config.yaml
n_layer: 12
d_model: 640
n_experts: 16
experts_per_token: 2
d_expert: 224
d_shared_expert: 0
activation: "reglu"
moe_layers: [1, 2, 3, 4, 5, 6, 7, 8, 9, 10, 11]
router_score: "softmax"
normalize_top_k: false
routed_scale: 1.0
balance_loss: 0.0108
balance_bias: false
init_std_router: 0.016
lr_router: 0.000441
vocab_size: 16925
norm: "rmsnorm"
norm_eps: 1e-06
tie_embeddings: true
optimizer: "muon_variant"
lr: 0.0108
beta1: 0.95
batch_tokens: 65536
seq_len: 2048
train_tokens: 554000000
steps: 8454
dataset: "wikipedia_en"
Below are experts of layer 9 (counted from 0) of a mixture-of-experts language model. Rows are named router (the router's row for the expert), down (a neuron's output weights, with its number) and show model dimensions 480-639. Each number is 500 + 40 x the weight over its row's rms, rounded and kept within 0 to 999. Numbers have three digits each.
After each expert's rows: "comes before" lists some tokens at least twice as common just after its tokens as in all text. This comes from a sample of Wikipedia text that the model never trained on. Tokens count by the router's weight.

# expert 4
router:411554510477500477541461518495408489426558547467545514554480520549472463470496592502544446538490542545563489546524476499531498456475476475503479407560449525481447596488521492429558520491445476533486509444461438476541574531460527487468508507549488476478439494492471430571475460553467412440473524525507549506581551494496502458518454495487499484508540504521450548469505474500534519559457493573464487482508428464524515580514540463487475453505505460524505532509532499490429547502513480
down0:518569538474588579523555514554513511476522413512523550416504449459513511557490515496455493515580467504558470542496510529546501503516471444574550444528532487471525508528555488476476566487539491472565528482538512524444586483499485566435510482552530442427525503488537510448488502472543489507462500509522481554473552492451544485488478490447507502504471516484553465543479467480495432509505506529488545602518468551525532443462533480521557442516535503504577513393487536535481545550590577
down1:542506480486494465574562449415556577487436477551532561561553470525491457533551477547501449522485533481477487524463539419509520507517510522493447483551504489543463496532496422455547532450508467542511470453536483489517502499518464492488497500566529554472507502516490474507431584496461552464429479573505526516488502510573441572457497510497485536542505516634486551530518474496543473462547450468485538511475469512455501488497444546460542427554525476513528440465574493420407457526513511
down2:542484502545431490459514536530571479483626437496518571508504426452518493492502499553499481433475528468472454531517498553546513475564553521479576548476475519504533462482472535529532478492516506489449546542545489509454510498485443470536563527550493509512464486488502528509462538532569499493464519549472534489550491466472485425490502524458481513533573525503488546498551532486502502559505435491559477473527471478554591523498584531525537514558482491481513473489556454502449483522496532
down3:496454484526497481400440533491520505506528514449476469484519533477457528511455492517485458458563545488499539554477459450524480499457456511494513476538502376505565570523517517500471512477540493473513448507516537519494515405461466495519520541495561507490496494529521498460437550505551545414479466516521420457492454523471555519459524489498512487518407514510469433528483584489523427473468562434518555485518509538443506464431520546510517529511557416539476475534495516456516480501490446
comes before: ":", " |", " |\n", ";", " Cup", " round"

# expert 1
router:482486453527457486528506540472494483517548527412537538500499497537533591463475515491541489387447528496534529434456560551472547569473466575541531553546459516431599500492514496438523522496458518570387550523544501500510534506547558519523474454478529486538549525434492585418471559501452442562471474440565494449471502541492468482496502532532523465504499521458559551488464460516496542498490464530551537457534482464474489511550500498494544523531532541527449453496425508501454547486462471
down0:518478487535493498517451498452497521473514432502435553497523599525472446545562486463541471498542513498501512525472419454524528526518466498459486497482436529449496489436508579513478550530447447394457452513473451518562451523524467482511503573514511492521476483525594495495462495503492459525483461490454504564504461562474512595499526453455538477479537514537432522447528477510528561498483495569576511458558507559480510508551538462482463502500548527491486450522559503471526441465463479
down1:520525468455617535522504476505498491513486497530460468525473541463459507545467485478475508501541567496454547479549462495503457515481563478459492471499553447525499409521478476500490473510495501459426530536448464497521509568497446520553512562406526496558535486571504492521516566486529560501473459583496433458456512556562509497540417473466492545532514493450497489515559542543537523594555552463487517460528465534489507498449539465558549510542511388575475488508469458507515509540462428
down2:525447541501523509457469481538453448494450387452497499497507553534465516502461483513532499533536464557447474561496503555520469494498507476541473489502460473504519544461468453550441532466540512541488529466455510464509507492446540523469409468556465507498494462502464510521475495521433582486510534518503516514521514479481425615554507498559541440493480495473473491463542447510457486515492459439448529476461445603531424542474408508507509526495504518471516525417508501538438534507489430
down3:537457462480477519474462602546528572567483492467468488521503513510507459479527494497477429456503532462483526531501569503498507542493521508519506495518561517526475382502469567489528463527513485494506511516494583499492504508463578509560451527521550524571467393490489503485530419568584509512499498491481500491474527355515491436528497502462501513520454486492536536524499485422569487467499428550487451554518473522501493515498496546493510538476529532486557463490549484472521494481532527
comes before: " the", " ", " a", " New", " Total", " his"

# expert 8
router:495563510442499480551444508490560523541398449572431445502553524461489471506498446505512543471502512478399545546403586468397499524497370390435427512520513511447434543495484462524492497517513442494467487475483468452545465556522510557507500457516443496555568507402474575457559490527524536469558473507496519487372491522519466509493490536561494429540492439550481482529487572522455471509494494443455457508409504489495487476526491466485535421501538582461411510487477480513528455495521498
down0:578565477459497477532444522512457486508515489522465516464473492534492517502454470490378452456526526529460493431529432467545420544547532472538507516498547546566498493457475527527424523436459478418522432539433463437535498517534454499414529521486507418429492531492428492489523432443601469473513494500467460447486544471508534531563508460530484506464505414481476442404450524522475472512451457562523523534449529480568466580570518475511468460581462513538542483546565450492457530475474525
down1:456485507484477528411506516595454534498442529534450596453474422528568494501471437481537451434498512535532503523467567512467554523494484660610534486439482506445646492441505516552508484514580538548485529561495520464462541496511557511469467533524514520552520442464463561472500527537466433501529597551437497451513458509475508581465559470533457455501504532495492557474477460477476467528498547448517464443491441510472477489582551496474477512459512451510487433461552506458576507504430519
down2:475502424542475450509578601560483509476583473481523554465516511507543471591409566518518518598441578541459504506460474544460523508559535364492519509542485464539527483521464494473514534527496546558518536474481472501461459498583493460524497544462520536504429500447572500592432481467572467463537488407559516546575561539484501499512585507589410520583507528496518464478587471496482459450545476516451487460470498443522602515512514494491417529521529551486465470479514466506563592427470440
down3:507493474523552484451534597441522501460477581552515434535505488475531552513508499533514490523484510591502543482485476554533460441502551492536471472453486504478515470492561527560485479498558555528389528443474513514496515536473514543552477486418449454474457451480583484510490514535461495535507517419445483493503489494524544509518529493482551411458558483538532478459564489538461476525472492522423469599469557454482465480505509463449549445495561578495601486486522487443417500481463468
comes before: "-", "==", " The", "The", "===", " He"

# expert 12
router:543512545531490513507512444466567482466470516544487546516491395456414449451437469447460517539457527520517501465569491480530491540449479505445445452485442436472546464428551511513438500452522453527467538431499506505475512497449549560460485481539493497513479481531444433559543511430507428485463492530542458582555496481541462528473475503519505446489521460543507535500483547475530540536531497492539557509507573555502516537447471508506515461508485493497484521542451464501443481560505502
down0:466511473537502532412504493471529403543540533467511572452537457527513550497534402494511480500528547451482610479509516498456506491505520539561424489485512471476512504455571481468541505485450492543473532507515575491503594471495435489555461450506448547616506464463533488475464522459479416491521531494396531440496479444513529507503512502489515469473552524562498483486490517511507406505497478594459442465511505494548487475500494540488468563550501477497513507514514528464537446564470509
down1:522482359422506491489478546603465482383524473476504486522571461455483509417492475521430524505464478542441539466471520518500481535547523552550466464542496486441462475496463603413495465430544492495464497434497511488504514460482497523436536462521514509563537550534488499525456568469454468499500521488487554439432573436411513472469577468542641505543488499551414515486439473489579514510412514491458482454505491547506523482491426526542525540542512533504565562434531495537476513494528465
down2:479458541491466501473466529530490500469559512558504507461445500489464478536567470475479494532443463455451501449526511496512480481448538508563465512541513530448452515485484440571482495533507556529466496589558599516477491458482506426561469456518534481524512521546506487533396540512476588578526512472536470429515494489449484440519485497484463542535463470510487483484471468460594432436442491510489429494551462539525506486487525492562481480481501507447519540478524553476538476504504469
down3:502521510464452515503527500494536450495484474438495549537581496487480512492466464496539482566560481536520533532451490496517446537466422466531505496562520478520560534498471548497587441414527424462521459477459454467508441521497492442513531576510496584435517471524526556493590490535478502520530439535486423501449548472521589525536465445502498531488513507422480459503585535508504516523543479453441530620520451453515520548486479461544571458440492563486495530429514481517469524509447480
comes before: ",", " was", ".", " in", ".\n\n", " is"

# expert 10
router:529525490535458491540455444473525477486498516483548556485531494501474540522589574506450554558517464546535448537569489474533548436487454383512532539423490481462556506483559581544464462540562494503450466460537536489468536434496547532513460528462514532521456567546524531489516499463516515549469477611480417504487497447455542514551567502473475503478503506549477528547478547514548465549441526472535570532506462475512471557461487509485475402565503468454535502552503459510506448523476540
down0:566498509433601474488527490482483445469482519514485506415578524462523544536489614431491539530471436532506561493516486459483481536486475535491469528478442501494474478570530535462573528506477533576459572428516455556551532459480435496452456441503487497532438493508466509491504531524461482525481452529501521464524525559559530473533506438508486500511475517515568485525504461496455498486466430522477480458497451442483416452431525446530508506496573537516469506564560555536452485531553512
down1:521516524441413518467443563553462550494422556480521546486463493547521477518537542528469457506558469461456479444519463510564526498566528505528555451511474533546498449472553522577487533493492517446514479505541411492492494489448439478522537493461544527493466480461601528474531488513515473481513563514575428501503537554517481530523506539482456505487512477436431555521496441403482427506568441500508494457481513548546535489447496442526453547517492529534520572500513513513507539524449507
down2:544467529465528439543390470421526500501554536476562512613523417469573541582439572573497512492525412515494502503490488490556514462420480497434551504500459526474499521516519507463551506473461491511543557494457469559506465507506442510531514541469474489503485542482507457491578486473506485523508465504495495497515474479474498529459469517459479576510479502519502543469468560517510564457525497506580517514403499484504522452498470528509518482451508469452389472517435496436431576496503468
down3:522424379501536447557529468590461426527448508485476475516481500571442498539473537518578525523417525551491485434485589555502457531559452485542443536496488536570446422526492509562548410485509470474563533574565521483490479546518498425469483533529487551474461503501498509460448476494510499452555443541502530498460525512519518464464439527487486456496480452459459579463536484435494485472435563543451447481498523590576496512456482493412507487441404459446541491538488528508524475503530526
comes before: " of", " in", ",", " to", " and", "."

# expert 7
router:540551548536456472556509492548497513581480533491493507547398546536421519506515489455526421489478412493585561484561559467544458540474490497513527529472528465518532493521466425460473465424490430447518528518455472455529555413493515524467497497538464444503534506464553505558483530554510498496523460511527461521532483517450481464496472470497445483569495547514531494514547527522478523526508450503558448545463499423507500401488465495592477501447447566539488517581508459506545462477527472
down0:630553515562548522536470509474469534586510526476537426489490564361547560506504468504564515443444489470512587524499517504436483526480565528485518488432499545514459458475529514498488471486485537482515527562477439540531561464474521472484444437516470516448538515537493501432560497480538514521495496427505525483535465463479446516510545573477546467490467526461469530572485462482495510473512498445496464474500523524473516455505491468475476484524474525483481489516526510486539440501424543
down1:469604504474488524510427528415454524523494462505512571502550520524504504410571483427499514471548431474563493445504514554518415458489471505509463522465441472479494451561549514486470476413478538513429505479499484510479502516419526452545483495487459466549554461478486430532503490467517504497531468492527473495501491492508497547459422461462478489575504472535503497529607518528504453521537467518507495520496493536515520519422427533549462560511497507564555503474552537522525503488524487
down2:512481456505478494520619497514505570559434527470542495479481531436480481521425521498568485581438469499490479504518497436516525540527489487508492523524525533541500476487538512444512469460543466518562526489551456523481478517505485472419474464571526506498444508478522510483461450537493476511527504583580471470447494460467480486506480458442507439509510457569511552538533517531476418473511506480481480452530578555503503545510401564523540454544496485506508476568443488449472467554472476
down3:516470532479485493485457446505535612467496492511476565440458482492504442534512514552478521538489506523507442482475547514521518443513532494482452479496542575507505485498594461475481538506464444496413491473455465505501485496478507492494434525453449522534492419584534497414502444533432490514519514477487456581543508434427500444427505495469469427478539412419531520473501519547446510474470429493529487490540549503544495400563494545466541472519529514516517539459513539530496508546516544
comes before: "2", "1", "3", "0", "4", "5"

# expert 3
router:550445482494509506500498537471489516482423461399490489524488503572562420469491492467484481502442505430482507507521509537405527494510511556531510523482461474443573466500506535454520488511485500505483487525551505473543432478495529450484461438413486524526528491451462519543501508482488513529538537534487429393476451495445507543547499496485521485537499501493531485462477567517468508538456512468570433444469440482512453431501479538479493499461537476534498558467512484491482521467480469
down0:527471498524472438542504510576544520451513507521533519508493534558435459550517488523496526508560501429534482439573564451490486550510535515498424463524449474449554492537496536475450503505428462539407444540509502462460487584525535484441475497462536462550561474420477517394524521538552455529468473490470480482532482505437474552504478566497473444450504421506499468478466454532530485524490429483525452431456561548524557505481489498446451464470489511591413534476500525499488520486480493
down1:528484471542445512486476532570459471566512529522423499464513493493452495550488503513565480525525535570479464486486417480490534539545590491452435481519466559512468461491510491478474466489530525463551541502516453575527454441536552523509560552499480437485519508444568504467487531471403544408532467525559546480488489480515595520458476516578530527436505463496442472470519565473530509506535532522506455520537549546486516495465497557483520507536499492489551524446464443526472546492545525
down2:469564494525498491472502477546443578505526469432504499533555464476556542551527464566456526475433497511505527507494530514555522425522504449477571556483484483572468475477429533519549471523423456443474494530443515489500477561510493484460475521469550424474524520428509531499477418471506437469520540443498493457541518526524446457455537495501532474472454524488519521469604463540501495477496542464417494466552488470500463490487405562554528487483500527533467511474555549446472428500485433
down3:477478530502595485442435473513548495539437530511499584519641535500480435469494488588501498518440480440484544521474575499546472465479508544469602546507480519540504548460541460489556435460482475453564591444463513484509533577512470545522506519510478500502481450476467511448395519486477551523448540561503521490494478543517500499470479520539537554501493468468529555398450483487550493433529439463530501479513560503557547518522524533511479565492544512445479463485496570575456534502509490
comes before: " ", " the", " and", " which", " a", " The"